Weights of a small mixture-of-experts language model, trained from scratch on English Wikipedia.
Size: 8 layers, vocabulary 4096, 26.4M parameters.
Training: 364M tokens, 6099 steps.
Below are experts of layer 4 (counted from 0) of a mixture-of-experts language model. Rows are named router (the router's row for the expert) and show model dimensions 0-255. Each number is 50 + 15 x the weight over its row's rms, rounded and kept within 0 to 99.
After each expert's rows: "gets" lists some tokens that make up at least twice as much of what it gets as of all text. This comes from a sample of Wikipedia text that the model never trained on. Tokens count by the router's weight.

# expert 29
router:48 22 49 47 60 67 49 50 51 86 54 39 60 55 62 69 41 27 71 80 43 55 54 58 76 44 48 59 80 56 32 33 54 46 52 19 16 37 53 43 54 35 48 41 42 44 56 74 49 56 28 57 38 33 44 59 52 52 65 24 47 67 42 58 40 38 50 49 43 37 59 32 68 47 59 43 71 29 72 70 56 43 57 51 59 60 58 82 55 41 66 34 61 35 51 89 55 54 17 25 41 30 77 52 50 43 52 43 61 81 46 32 57 59 35 64 31 42 52 43 89 69 29 48 47 52 22 70 46 70 55 31 66 58 41 41 49 32 49 67 17 63 66 58 67 60 67 58 63 35 48 85 56 23 49 45 18 57 63 56 62 68 43 59 37 85 40 39 59 70 49 40 34 59 27 63 43 49 80 38 53 55 54 45 80 34 80 61 54 57 21 63 31 70 42 56 52 38 43 40 55 44 48 39 47 26 58 56 46 69 64 42 57 52 47 38 58 53 46 59 56 71 71 55 22 25 94 36 44 51 59 49 38 61 58 31 52 54 61 48 59 48 49 55 48 36 85 48 43 51 58 36 37 14 52 66
gets: "1", "2", "9", "0", " ", "8"

# expert 1
router:65 39 53 43 62 58 63 39 51 74 74 32 68 51 66 54 42 44 49 68 39 46 50 51 58 15 85 51 56 47 16 52 87 40 52 41 30 22 66 19 75 45 22 59 28 39 48 58 55 56 29 50 37 44 21 58 18 41 27 37 54 49 35 50 56 53 84 27 24 34 50 50 50 52 49 30 64 54 45 45 67 28 37 64 67 71 44 56 34 26 59 43 54 41 36 48 73 42 43 36 45 38 45 81 62 26 35 43 66 60 47 50 45 62 40 80 50 57 78 46 39 56 21 70 45 19 50 76 78 71 60 40 66 50 38 52 51 50 44 64 56 63 69 59 52 58 48 66 82 48 29 52 37 30 59 69 49 54 70 45 76 40 60 67 37 53 40 48 58 68 33 42 52 67 47 62 42 44 60 48 35 48 51 66 59 17 59 53 40 69 40 63 22 58 54 63 42 52 58 57 60 33 37 39 25 53 25 27 31 74 71 64 45 58 43 45 66 55 49 60 60 63 78 62 29 29 38 33 50 55 78 48 23 45 39 42 51 57 53 40 57 48 32 58 22 31 59 18 51 56 49 26 56 35 69 40
gets: " |", " re", " Re", ",", ":", " A"

# expert 41
router:54 41 59 45 59 53 46 14 39 72 82 42 72 47 64 78 61 33 43 55 46 45 40 48 71 40 62 71 80 70 34 63 63 44 55 36 53 44 35 38 44 17 40 56 52 43 63 67 47 84 30 35 32 46 25 52 56 45 56 25 62 75 19 69 58 42 50 28 36 55 65 49 45 45 38 14 64 37 60 63 58 46 64 48 80 74 30 66 52 51 60 41 67 54 36 53 66 53 35 47 53 31 65 77 59 42 36 44 54 60 29 39 47 58 47 85 46 46 64 51 52 58 40 38 54 63 42 32 46 84 62 57 70 61 36 56 95 31 56 43 43 32 81 31 42 80 45 36 55 59 48 68 60 39 46 56 47 72 48 50 53 62 50 64 36 35 28 22 59 60 43 30 53 45 39 53 42 68 70 34 41 34 39 52 63 39 48 65 46 62 50 79 55 39 52 45 70 38 54 62 64 46 33 27 37 34 25 48 70 46 64 45 48 65 37 39 42 58 30 48 56 51 53 50 35 31 70 28 74 50 67 37 26 79 64 38 56 72 44 40 68 49 35 67 51 24 81 21 43 75 56 32 49 21 62 46
gets: ".", "s", " W", "g", "y", "m"

# expert 10
router:47 26 75 45 49 63 29 41 39 68 54 47 49 61 52 65 48 55 43 86 39 44 58 51 50 21 56 61 58 55 50 35 79 32 47 51 42 41 41 28 51 39 27 50 40 33 35 67 42 51 36 60 33 55 64 48 47 61 52 47 41 93 53 68 44 46 57 49 24 37 65 52 83 42 37 23 79 52 52 58 49 13 37 69 56 85 69 50 53 39 52 29 49 42 26 56 76 58 41 69 39 33 72 53 45 36 45 43 62 54 20 73 73 62 40 73 45 47 57 44 59 58 20 57 46 28 55 48 66 48 50 34 60 73 40 64 64 38 33 66 55 48 58 56 47 67 37 61 76 60 31 66 29 35 55 55 51 52 62 20 57 62 42 46 56 62 56 43 56 63 47 35 58 35 29 59 43 42 81 52 35 62 46 54 82 46 69 58 40 70 33 45 43 59 29 42 46 64 34 28 43 11 34 33 38 37 39 71 74 60 60 43 64 46 39 54 44 72 27 83 36 64 46 77 31 18 56 34 46 39 56 17 34 66 48 24 40 43 50 46 51 63 59 50 16 44 51 49 25 70 79 48 76 36 55 53
gets: "es", " the", "ai", "s", "os", "us"

# expert 20
router:57 42 60 30 57 43 39 48 43 46 56 22 74 56 51 60 36 39 55 57 46 42 58 53 40 31 78 58 56 60 53 56 68 42 66 16 49 39 35 29 47 20 45 50 25 31 58 56 55 71 41 28 25 50 59 63 32 52 63 40 50 65 23 56 54 41 79 36 42 30 77 63 61 42 49 58 36 43 63 74 48 44 68 38 66 80 52 97 51 43 68 20 60 46 56 63 72 54 30 49 40 32 58 61 61 51 27 51 81 61 54 42 42 50 41 58 63 47 55 59 78 63 38 67 43 62 50 72 40 60 58 68 59 63 32 31 64 55 52 64 53 38 62 49 81 69 49 52 61 37 45 65 31 19 58 58 34 72 63 36 68 49 36 80 45 51 23 24 54 81 21 17 58 55 30 61 51 49 72 51 40 41 62 74 54 42 50 36 34 52 23 52 31 63 63 67 55 63 20 44 73 55 49 51 18 32 55 57 51 47 64 85 71 49 40 36 53 71 29 59 32 58 42 69 60 44 46 54 68 38 74 51 18 42 52 22 46 42 41 44 44 71 28 51 28 35 57 52 45 42 53 32 69 36 50 35
gets: ".\n\n", "\n\n", "==", "O", "S", " |\n\n"

# expert 38
router:55 38 42 31 69 39 41 60 52 57 76 35 76 79 64 76 77 40 48 61 62 39 31 42 43 15 60 86 81 55 29 35 61 58 59 48 49 37 46 49 53 32 47 44 46 68 40 75 31 77 53 51 36 42 35 36 45 41 44 37 67 80 38 65 55 46 44 31 36 51 64 45 55 56 76 49 66 19 63 61 43 46 62 60 44 77 65 64 38 18 76 53 53 36 63 50 68 40 38 26 64 34 56 62 71 38 31 35 62 73 51 36 40 54 29 47 41 35 53 70 52 37 25 59 26 58 24 40 73 63 62 48 57 83 45 43 76 34 43 56 57 52 50 81 56 56 59 81 70 40 44 73 43 51 58 53 46 51 62 31 79 76 46 58 38 57 26 45 58 72 28 41 46 60 53 40 40 45 44 46 49 18 57 72 52 44 63 59 53 60 19 57 38 61 51 56 81 48 33 54 75 57 48 45 33 36 31 56 35 47 67 49 77 53 28 44 55 61 37 56 26 62 49 46 25 27 76 39 70 72 59 34 26 39 56 22 52 61 63 58 51 45 43 68 30 51 58 34 37 73 57 48 54 36 53 66
gets: " \"", "'s", " The", " area", " family", " city"

# expert 28
router:44 38 44 36 52 51 64 32 54 59 47 41 43 64 69 60 63 31 76 61 41 32 33 58 60 54 64 50 48 63 13 41 55 24 59 35 43 35 48 29 57 30 49 53 19 62 54 53 48 62 37 42 47 09 55 51 55 41 60 53 69 62 44 48 54 11 45 31 45 40 67 54 50 69 44 55 79 40 33 52 54 20 71 39 41 48 38 52 26 36 57 33 56 28 66 65 52 75 41 52 58 51 50 62 55 31 37 49 66 50 53 28 91 73 21 52 26 58 60 43 66 56 33 79 23 58 37 49 56 57 71 38 51 73 60 54 43 20 48 54 53 50 23 48 39 76 64 52 50 31 39 55 41 27 52 38 44 42 44 46 78 60 53 70 26 57 39 38 77 53 24 41 32 68 30 59 32 36 74 23 35 52 35 85 70 29 89 44 24 58 41 40 18 61 56 59 57 58 52 65 50 53 40 33 52 44 47 60 58 57 71 64 65 52 36 35 72 65 44 31 16 61 51 66 46 31 70 44 63 52 72 32 44 80 60 32 55 48 69 68 71 49 45 58 56 46 43 29 54 71 51 41 64 51 50 68
gets: " and", " the", " to", "|", " of", " for"

# expert 45
router:74 27 52 40 51 61 38 57 46 51 43 28 55 73 51 69 60 65 54 45 19 42 14 43 68 51 67 41 55 37 34 47 73 52 54 45 45 28 80 24 61 49 50 38 29 51 65 40 51 75 53 58 33 36 39 58 28 60 53 32 60 48 37 57 56 20 59 46 43 28 40 58 51 83 65 34 70 41 38 73 46 43 84 60 38 53 43 70 40 33 62 21 79 17 39 61 53 45 47 65 38 42 60 46 46 28 36 40 57 70 53 40 74 54 23 70 27 70 53 42 48 64 51 65 42 35 39 87 59 46 39 22 80 66 47 36 45 44 35 62 47 60 56 72 32 55 78 37 76 45 40 79 52 36 48 53 49 69 57 34 50 67 31 60 42 84 47 29 28 60 35 34 65 77 51 63 42 33 43 61 30 27 51 57 60 32 65 56 37 38 40 59 39 39 74 56 64 55 42 61 77 34 60 49 44 47 41 59 59 41 76 61 61 66 20 34 47 69 36 49 61 64 68 48 33 48 54 46 51 35 59 34 13 54 45 55 78 46 40 78 64 55 41 51 55 23 55 35 35 75 51 47 59 38 66 64
gets: "ent", "th", "if", "ical", "st", "ion"

# expert 7
router:49 33 51 14 65 74 42 42 47 63 67 31 62 54 65 53 62 58 61 53 49 38 27 49 60 42 72 47 67 71 40 45 50 45 43 38 60 27 27 39 56 58 53 50 46 29 62 49 64 54 19 40 42 13 44 57 46 29 37 46 68 58 38 44 61 18 51 50 37 28 40 49 49 48 62 44 53 56 36 63 57 38 53 41 68 80 51 62 42 41 70 25 72 32 51 65 61 78 50 21 59 37 78 68 76 35 21 33 59 67 51 26 78 54 21 69 20 54 52 42 69 59 52 58 42 56 48 47 64 49 75 23 77 50 50 43 82 38 58 65 64 48 61 77 48 58 72 74 65 39 32 67 51 52 52 16 40 45 80 52 51 70 52 59 49 50 48 40 64 61 47 32 60 57 17 58 29 36 88 43 42 62 28 57 63 33 68 49 39 47 53 63 19 61 40 77 48 61 18 44 56 22 18 52 50 39 42 62 37 50 70 61 63 65 36 45 69 66 33 56 34 64 42 74 64 49 60 45 41 69 65 46 50 53 38 30 46 43 68 36 55 78 51 56 45 48 60 28 23 40 65 52 55 45 49 59
gets: "-", "\n", ":", "ers", "s", "er"

# expert 17
router:55 33 75 20 47 39 50 47 39 89 56 39 70 58 57 55 69 59 56 70 28 61 44 44 86 23 51 65 71 57 49 32 79 24 64 20 25 55 43 48 55 67 40 36 51 70 26 50 47 66 57 52 41 21 19 43 64 51 50 47 61 47 19 63 65 36 64 45 43 35 88 52 59 70 53 48 28 59 67 67 64 43 56 48 53 45 78 65 59 29 72 36 58 48 40 70 45 59 45 39 45 41 57 55 40 21 38 39 46 60 38 55 41 56 36 58 28 50 72 36 74 77 35 54 34 59 40 56 62 52 59 59 58 49 53 56 67 52 22 43 60 59 67 55 57 63 73 54 46 46 45 63 45 25 30 45 27 49 70 36 56 75 22 58 55 79 40 56 62 52 32 53 18 61 36 56 27 54 52 44 60 67 53 70 74 41 70 34 46 51 10 66 27 55 31 51 67 61 38 64 75 61 33 30 34 49 63 61 59 81 69 76 73 56 45 32 52 66 48 31 26 71 67 68 28 37 70 44 68 61 51 60 40 63 58 56 55 30 59 59 52 55 44 62 39 28 48 42 49 53 62 38 52 25 62 53
gets: "0", "5", "1", "3", "2", "8"

# expert 34
router:66 37 85 51 50 58 33 20 35 67 67 59 56 52 55 52 63 28 56 46 43 43 63 35 55 47 51 59 62 58 47 55 38 35 65 53 49 41 69 50 65 47 55 40 58 57 70 80 71 51 56 37 24 21 39 73 43 55 41 32 75 63 34 52 71 40 66 38 60 34 68 58 41 50 53 48 37 20 76 63 37 46 73 51 75 54 41 68 49 48 56 49 57 52 47 69 68 69 56 53 48 20 49 68 52 58 29 12 47 60 36 36 45 57 39 68 59 56 55 73 76 56 53 51 38 37 60 50 54 71 58 18 71 49 33 29 40 42 54 66 40 54 48 43 44 61 73 57 35 36 52 77 12 39 71 46 41 42 44 24 66 79 52 63 20 47 47 41 53 55 22 35 42 70 41 67 26 51 54 51 47 60 29 53 59 51 63 57 56 81 39 51 41 61 56 36 37 49 41 61 48 28 29 41 34 15 23 55 36 83 74 54 49 58 49 34 70 78 31 56 40 49 46 75 56 48 52 50 51 73 48 16 44 72 49 22 68 58 55 65 63 86 39 74 33 31 38 57 46 79 69 27 50 47 66 68
gets: "t", "re", "g", "ap", "p", "it"

# expert 6
router:77 50 73 55 43 60 58 44 52 70 61 47 61 66 45 78 54 48 52 74 12 37 44 23 68 58 63 59 60 58 40 25 54 32 63 38 58 58 54 34 61 43 35 40 35 66 50 68 53 59 59 43 45 57 35 62 11 48 52 38 53 56 37 60 58 40 47 37 49 39 74 62 52 81 72 40 71 15 53 49 71 21 47 66 38 50 60 66 44 30 49 50 64 48 36 59 57 47 37 28 41 31 73 66 67 59 29 43 65 73 52 47 72 61 41 58 36 48 55 37 71 58 39 69 36 58 54 57 65 39 65 52 60 69 47 47 68 54 48 71 40 45 34 50 57 58 63 53 61 53 36 89 40 10 64 44 35 64 44 40 74 70 42 46 46 64 25 60 70 75 44 56 52 70 18 48 42 64 73 53 58 39 56 57 70 15 95 49 41 53 47 65 58 57 77 79 78 53 47 38 56 42 43 29 32 51 46 49 30 60 74 59 53 65 38 56 62 55 47 27 39 55 44 50 24 43 50 16 49 42 77 33 20 51 72 37 46 51 48 55 57 40 32 75 34 30 64 21 50 58 61 20 49 29 50 61
gets: " |", " ", "3", "1", "2", "4"

# expert 32
router:71 37 57 52 80 67 63 58 37 42 59 17 64 56 53 68 51 41 56 60 21 43 40 35 81 17 78 48 61 63 55 23 60 52 30 31 43 17 54 41 57 56 64 62 45 51 35 61 40 77 43 37 58 52 55 68 31 61 52 61 45 42 37 68 52 46 65 53 35 54 49 56 76 51 36 21 54 56 64 67 74 43 75 62 74 80 50 71 36 42 41 51 64 47 41 70 66 77 12 50 54 43 61 61 51 30 36 41 70 53 44 55 42 79 53 80 47 52 77 64 57 48 44 40 48 28 40 52 50 54 64 58 57 64 35 48 94 44 44 73 48 35 50 54 74 66 44 49 71 28 57 50 52 52 40 53 35 71 42 44 53 46 22 65 56 67 34 39 64 62 32 25 50 66 48 70 54 57 60 43 32 35 32 58 43 39 47 42 30 35 44 66 46 58 51 63 62 75 29 62 50 36 50 54 33 19 32 52 59 50 79 68 64 53 36 21 62 42 43 40 34 73 61 60 33 53 65 25 63 41 50 24 23 73 58 48 28 58 44 52 60 41 44 51 13 55 72 29 41 61 42 22 57 37 73 62
gets: " D", " d", "d", " K", "z", "k"

# expert 30
router:65 52 77 37 56 39 61 42 13 63 68 47 65 84 82 55 47 43 53 77 27 25 52 36 50 37 57 53 46 57 27 47 55 28 61 29 36 42 55 51 52 41 55 45 22 59 74 71 49 71 42 49 46 37 49 81 22 51 34 48 56 54 36 58 68 37 56 35 47 37 42 46 62 75 63 21 61 27 55 58 80 13 50 49 48 71 68 58 33 24 49 35 49 43 38 67 81 39 32 27 48 34 55 63 69 62 44 19 61 66 42 55 53 67 32 53 41 47 54 49 63 78 44 73 27 57 42 53 65 56 60 43 54 90 42 52 61 36 56 73 49 38 52 52 51 50 58 57 76 30 34 72 45 18 55 42 42 57 63 21 67 65 54 81 54 55 38 49 65 74 25 39 29 58 38 45 29 37 67 41 39 62 40 72 75 35 81 62 40 61 56 60 46 81 46 62 47 63 35 55 67 34 44 33 37 50 58 55 55 42 65 52 53 57 46 51 66 46 61 49 51 71 43 56 30 36 57 44 59 38 79 24 25 58 59 45 47 52 76 51 51 53 24 56 37 43 60 25 42 48 50 16 68 50 64 60
gets: " |", ";", ",", ":", ")", ");"

# expert 12
router:77 45 51 38 69 62 59 50 36 88 45 41 76 45 57 64 53 34 54 95 47 34 35 42 62 43 56 67 81 62 48 58 61 44 59 33 26 31 56 36 42 43 45 49 63 46 62 72 49 65 27 47 50 43 40 55 40 54 63 31 57 59 52 51 58 34 54 43 32 48 52 39 63 42 77 48 46 22 72 61 39 47 76 66 58 65 38 54 47 43 77 44 57 42 56 71 55 35 53 41 54 19 88 63 55 48 36 34 65 75 42 47 67 63 35 74 33 54 53 51 80 76 53 70 53 32 31 63 48 44 57 26 50 36 41 45 62 46 54 67 31 57 57 47 63 58 82 54 60 65 45 68 45 27 39 63 22 60 49 33 76 67 52 50 33 84 35 19 49 41 50 29 36 73 45 60 51 52 71 39 47 49 62 57 80 12 85 43 40 55 22 47 39 72 48 49 50 55 49 36 42 32 47 39 49 29 40 56 32 72 56 75 66 54 41 38 58 58 45 68 53 77 87 58 31 34 67 25 44 43 50 38 47 66 45 43 52 49 52 66 73 48 54 57 37 34 88 25 53 62 56 32 51 20 44 55
gets: " ", "1", "2", "0", "9", "8"

# expert 2
router:90 27 30 31 66 59 55 47 21 66 58 50 46 41 64 50 52 52 62 58 31 60 28 47 53 45 60 60 46 52 53 51 63 32 46 38 45 32 64 29 40 30 25 54 50 57 59 76 53 55 41 43 39 40 64 62 59 32 71 58 76 78 37 54 57 18 62 19 49 14 56 36 75 54 75 24 59 35 29 51 64 46 62 46 41 51 56 67 59 39 38 57 67 34 46 63 71 44 34 50 66 33 58 77 62 53 45 31 71 68 32 50 89 44 58 93 55 57 62 46 69 36 50 48 25 13 39 40 64 73 66 50 52 61 33 34 55 18 51 75 30 68 54 51 49 54 46 50 41 36 34 48 17 51 68 48 40 46 64 34 51 63 30 55 40 65 39 36 51 38 62 47 39 41 52 76 42 53 70 40 59 45 45 31 49 40 59 56 48 46 45 46 27 57 54 76 57 74 19 71 41 29 48 52 57 28 33 74 65 61 67 43 61 63 37 30 84 44 48 37 57 61 54 69 28 21 49 35 56 60 42 60 45 31 52 21 63 45 66 59 83 62 27 36 46 36 45 40 47 65 44 57 68 49 49 76
gets: "i", "b", "o", "a", "ro", "ip"

# expert 27
router:57 46 48 58 46 75 55 45 29 42 69 41 54 63 69 82 60 55 64 67 42 56 51 46 64 21 73 57 66 50 54 22 73 36 57 53 42 48 70 24 37 52 47 33 63 58 49 54 57 41 49 38 47 56 46 48 26 60 44 19 67 81 36 36 50 63 35 40 42 61 79 43 85 38 43 57 48 50 53 67 56 18 43 58 76 50 64 67 47 46 50 44 47 41 48 55 54 69 50 61 48 16 71 68 46 27 55 50 59 51 40 23 49 74 46 52 49 23 74 58 49 48 18 61 27 38 26 59 65 66 64 43 37 45 50 63 59 61 41 64 24 76 49 47 67 54 61 57 45 63 11 54 39 42 44 33 28 58 42 61 79 45 25 65 57 44 39 26 59 51 33 50 51 54 22 62 47 46 44 52 31 64 42 56 45 35 61 53 43 70 07 66 46 66 49 50 40 73 17 56 69 41 45 13 40 37 32 68 44 66 70 41 56 53 48 29 52 72 61 53 22 64 54 50 45 50 51 26 41 41 76 58 47 87 72 45 77 65 80 60 65 52 41 56 37 42 48 34 30 67 72 28 54 34 71 68
gets: "on", "st", "d", "b", " D", "est"

# expert 4
router:64 47 73 49 71 55 65 42 13 62 64 38 83 60 81 53 66 32 50 68 43 36 54 32 68 49 80 62 52 55 30 56 70 37 62 23 54 37 71 13 57 43 42 49 52 43 55 58 42 73 47 41 28 14 21 87 45 49 38 45 65 61 27 71 50 43 54 24 32 34 53 42 57 77 44 31 66 54 56 67 62 34 66 59 53 82 47 62 40 33 59 47 59 32 71 57 74 39 43 46 51 38 67 69 52 53 36 33 62 54 39 31 57 46 28 66 32 39 95 53 52 66 44 58 48 36 37 52 40 59 72 51 47 74 47 46 46 50 45 54 24 68 73 49 74 62 63 66 67 36 52 57 28 16 67 62 49 61 60 48 56 66 54 89 55 53 41 46 75 67 40 26 30 62 37 50 09 38 62 39 40 34 32 83 40 31 69 69 42 50 41 54 36 66 47 64 55 40 38 42 61 44 53 49 47 56 38 66 63 64 60 57 43 56 52 55 59 54 52 68 47 70 60 52 43 43 55 25 51 48 62 14 25 56 42 41 48 50 77 48 55 57 39 41 32 41 59 40 34 45 59 28 71 47 65 45
gets: ".", ".\n\n", " |", ",", "-", "|"

# expert 31
router:49 16 77 40 52 63 78 51 45 58 39 49 86 74 55 49 66 40 65 46 55 37 34 56 54 28 72 70 78 79 46 40 75 17 32 49 51 45 62 47 39 43 39 46 50 74 58 62 73 59 61 40 45 32 56 59 33 46 65 44 82 64 44 64 60 21 38 45 21 29 49 48 62 50 40 26 38 31 52 56 35 50 56 44 59 76 54 48 47 33 59 43 52 36 50 69 42 65 32 41 30 34 47 70 78 59 39 46 90 50 41 32 80 60 40 47 49 56 64 34 66 52 20 70 20 59 36 57 59 65 67 41 60 73 34 26 49 44 49 42 16 47 63 39 52 53 65 73 51 48 45 66 29 35 58 30 41 49 66 53 77 39 30 55 34 59 31 41 65 50 32 49 60 49 25 87 47 35 52 38 44 34 61 51 47 33 74 69 10 42 29 48 40 78 47 75 55 49 50 54 28 56 41 49 31 44 44 45 70 38 70 66 64 58 37 50 48 43 60 64 42 72 60 61 37 37 45 40 51 74 74 42 16 63 62 35 73 47 50 42 58 63 31 55 54 38 61 38 51 58 67 28 52 32 57 53
gets: " at", "ast", " from", "ist", "ed", " played"

# expert 0
router:73 34 53 47 75 37 63 24 33 55 55 25 66 73 55 83 64 50 56 74 52 40 29 41 61 44 64 55 54 76 53 44 53 58 60 42 26 56 34 38 46 12 30 46 46 56 42 57 35 61 53 29 47 27 26 48 58 46 49 47 64 64 58 66 78 41 50 41 48 53 69 46 77 66 57 37 74 30 37 47 35 38 57 50 56 74 70 73 36 30 64 34 52 33 46 40 58 41 56 57 43 26 64 64 42 44 39 49 64 55 45 30 68 49 43 69 44 41 77 38 54 61 35 43 31 44 32 50 70 45 79 39 49 39 20 53 54 51 24 64 31 61 49 48 69 57 70 72 69 51 46 81 34 30 42 53 41 60 78 48 58 38 61 80 48 85 47 17 47 66 41 23 20 77 39 62 36 31 73 53 46 40 61 71 68 50 68 33 35 50 44 45 12 69 48 41 40 68 49 60 39 47 54 17 30 57 26 68 50 57 79 71 55 51 46 35 72 53 38 42 47 51 49 51 52 41 55 52 57 54 61 54 30 78 57 55 72 56 45 79 64 73 38 60 39 37 42 42 35 41 63 27 64 27 47 69
gets: " of", " in", " on", ",", " In", " from"

# expert 15
router:52 30 76 38 72 47 48 19 23 60 52 43 72 52 72 50 54 25 38 68 32 56 51 30 50 48 61 68 63 59 38 42 51 62 58 43 41 53 68 22 59 38 38 53 27 68 39 72 67 59 44 52 47 36 33 87 40 59 47 52 47 49 16 83 59 46 62 48 44 49 65 35 61 79 61 25 48 49 68 59 44 12 53 66 57 47 65 46 25 48 61 32 65 26 69 59 58 51 23 48 70 18 43 84 42 62 19 42 37 48 38 22 78 27 38 61 56 51 71 53 59 59 35 40 53 49 31 59 65 62 66 49 53 72 33 37 76 58 14 43 45 45 49 55 56 76 51 49 52 41 41 58 43 35 59 60 43 78 52 52 51 68 50 51 16 57 27 26 80 68 47 42 27 46 21 50 32 63 73 43 56 44 59 65 64 42 73 69 32 63 33 60 43 73 40 49 66 48 43 55 79 46 44 26 59 48 35 78 74 62 54 57 49 81 42 47 66 55 56 50 60 55 66 61 39 59 65 32 59 46 57 20 28 57 62 39 60 54 80 55 44 63 38 50 35 43 66 48 31 52 45 54 59 41 62 54
gets: ".", ",", " and", " but", ").", ";"

# expert 25
router:89 14 61 36 62 43 49 57 10 64 62 38 45 53 79 55 54 48 63 48 41 39 42 58 78 48 45 59 59 65 45 12 64 44 59 34 47 34 69 17 44 42 53 43 28 52 20 46 57 66 34 51 48 36 64 71 28 54 24 41 63 60 56 87 63 61 66 47 40 37 55 37 52 66 67 51 53 21 51 49 53 35 65 43 50 58 55 64 39 52 68 32 63 42 29 69 86 57 55 27 54 27 71 60 77 34 33 30 72 60 48 42 42 63 31 60 41 61 41 56 49 53 37 55 20 20 57 71 63 50 78 40 57 48 48 32 45 48 40 69 37 67 56 50 41 56 73 57 65 43 45 41 48 44 50 44 37 51 59 26 45 42 35 48 45 65 44 51 44 47 31 47 64 60 58 64 36 44 62 51 58 49 58 49 55 36 67 78 47 62 37 74 51 39 59 63 68 49 43 48 64 45 49 29 33 52 27 42 60 86 50 80 65 86 34 56 89 49 33 45 65 60 57 53 36 16 48 41 45 34 66 02 50 42 26 32 53 48 59 63 68 53 59 68 42 50 73 11 39 41 53 50 50 38 49 50
gets: "o", "a", "an", "e", "z", "j"

# expert 14
router:67 36 75 52 66 60 41 56 50 84 80 48 54 87 68 49 42 43 58 41 45 24 51 37 62 28 50 57 58 45 51 24 51 66 49 30 67 45 66 52 47 58 40 50 49 41 47 46 51 48 46 40 36 25 33 76 23 37 27 39 83 58 38 71 50 51 50 19 47 37 69 22 54 59 52 44 62 47 76 59 60 40 53 46 46 63 33 70 49 43 74 50 59 31 45 79 71 49 38 62 70 37 47 44 48 33 29 38 50 52 59 31 63 65 21 63 36 48 55 38 49 73 31 47 28 32 44 39 68 68 76 45 81 68 48 44 54 43 38 71 25 42 44 44 68 58 66 41 61 48 41 55 42 53 73 45 44 45 61 44 72 78 27 78 49 63 43 39 69 55 64 47 23 44 38 44 42 42 50 28 27 48 41 43 60 45 54 54 53 85 36 36 34 44 49 63 69 49 18 50 75 25 52 28 38 50 29 33 32 76 74 54 65 62 53 47 52 82 50 38 56 63 58 53 25 34 59 49 46 48 55 46 43 53 60 36 62 44 87 80 61 56 39 87 23 39 61 42 35 90 51 34 50 59 65 62
gets: "u", "id", "ra", "al", "ic", "in"

# expert 18
router:68 34 59 20 65 53 48 47 50 66 56 29 75 65 71 73 53 35 60 71 40 46 26 28 47 52 72 69 63 61 19 51 74 44 53 24 51 28 42 39 38 32 50 41 30 29 43 41 35 69 44 41 42 38 30 61 55 52 55 42 60 71 37 76 43 44 62 22 23 38 55 36 48 66 40 50 59 33 38 75 57 57 67 51 54 74 40 54 39 45 62 35 63 38 69 63 60 42 25 56 62 40 87 66 56 41 39 36 63 68 48 47 59 35 40 56 34 39 70 48 82 57 39 74 59 38 37 61 60 34 65 56 65 73 52 28 79 42 49 42 47 59 58 60 76 74 79 50 69 46 18 63 18 14 63 66 34 50 49 59 58 55 50 50 31 42 37 34 67 70 21 44 36 66 39 54 56 45 47 24 54 23 48 54 45 22 46 47 39 55 25 47 24 73 60 72 57 53 36 48 89 58 50 38 36 59 46 73 42 56 43 43 44 53 42 39 71 56 36 71 32 63 79 62 60 50 55 27 47 56 48 36 43 68 35 34 42 53 55 45 49 62 57 54 24 35 77 59 56 37 63 33 85 59 37 56
gets: ".\n\n", ".", "\n\n", "==", "==\n", " \""

# expert 13
router:83 49 65 33 82 46 53 40 45 69 49 45 57 56 75 48 51 36 85 46 28 53 37 57 48 33 43 51 55 74 21 47 61 51 83 31 35 52 73 39 64 20 47 31 57 27 69 74 64 48 46 65 24 55 15 53 56 54 53 49 67 55 30 50 80 27 55 21 40 46 57 60 73 46 39 31 53 49 54 51 53 53 60 51 51 60 48 58 48 45 61 48 60 41 30 59 66 68 19 45 50 44 81 56 72 50 30 30 56 60 33 44 68 48 15 65 50 57 49 50 53 59 35 70 27 56 51 67 56 47 65 56 47 59 49 44 73 41 42 52 38 46 51 47 50 66 49 35 49 35 48 76 17 52 57 48 25 41 60 51 43 64 20 52 14 63 43 25 40 53 20 57 60 67 43 83 27 28 71 52 34 67 45 40 56 25 48 43 30 80 37 57 42 41 42 77 60 53 45 76 66 52 50 32 16 24 47 40 43 44 58 60 48 49 39 50 74 68 63 51 57 68 50 59 49 48 76 49 81 49 75 44 32 62 44 31 38 51 60 75 50 56 46 59 36 47 42 20 59 55 79 39 57 39 64 80
gets: " F", " M", " f", " G", " V", " P"

# expert 47
router:62 37 76 31 60 71 66 41 42 65 50 43 69 85 60 61 69 28 55 52 48 24 32 52 68 43 59 56 61 78 25 52 77 37 47 45 28 33 56 46 43 57 40 61 27 48 46 46 65 64 51 38 44 30 42 67 48 44 30 43 86 59 55 69 47 45 49 23 18 50 75 37 61 71 60 44 50 32 42 62 46 45 61 44 55 72 66 55 49 37 51 30 64 54 54 79 60 47 45 63 35 53 60 52 64 34 22 32 57 45 46 25 54 47 40 66 44 47 63 45 63 52 27 59 43 39 34 73 59 89 89 47 73 74 46 53 72 33 32 56 41 60 49 29 66 72 73 57 63 59 42 63 35 49 61 46 46 55 59 40 60 57 49 62 30 67 31 44 70 59 35 35 51 63 43 64 14 34 90 57 50 60 59 67 44 39 64 57 39 49 45 46 31 80 61 49 49 41 58 55 34 58 16 21 38 50 51 63 67 59 57 58 79 59 37 38 46 65 47 46 19 72 63 51 17 30 55 29 37 49 66 36 16 70 60 58 75 50 50 67 64 53 37 56 42 32 52 48 29 74 51 21 45 33 46 50
gets: " of", " in", " to", " for", " on", "ing"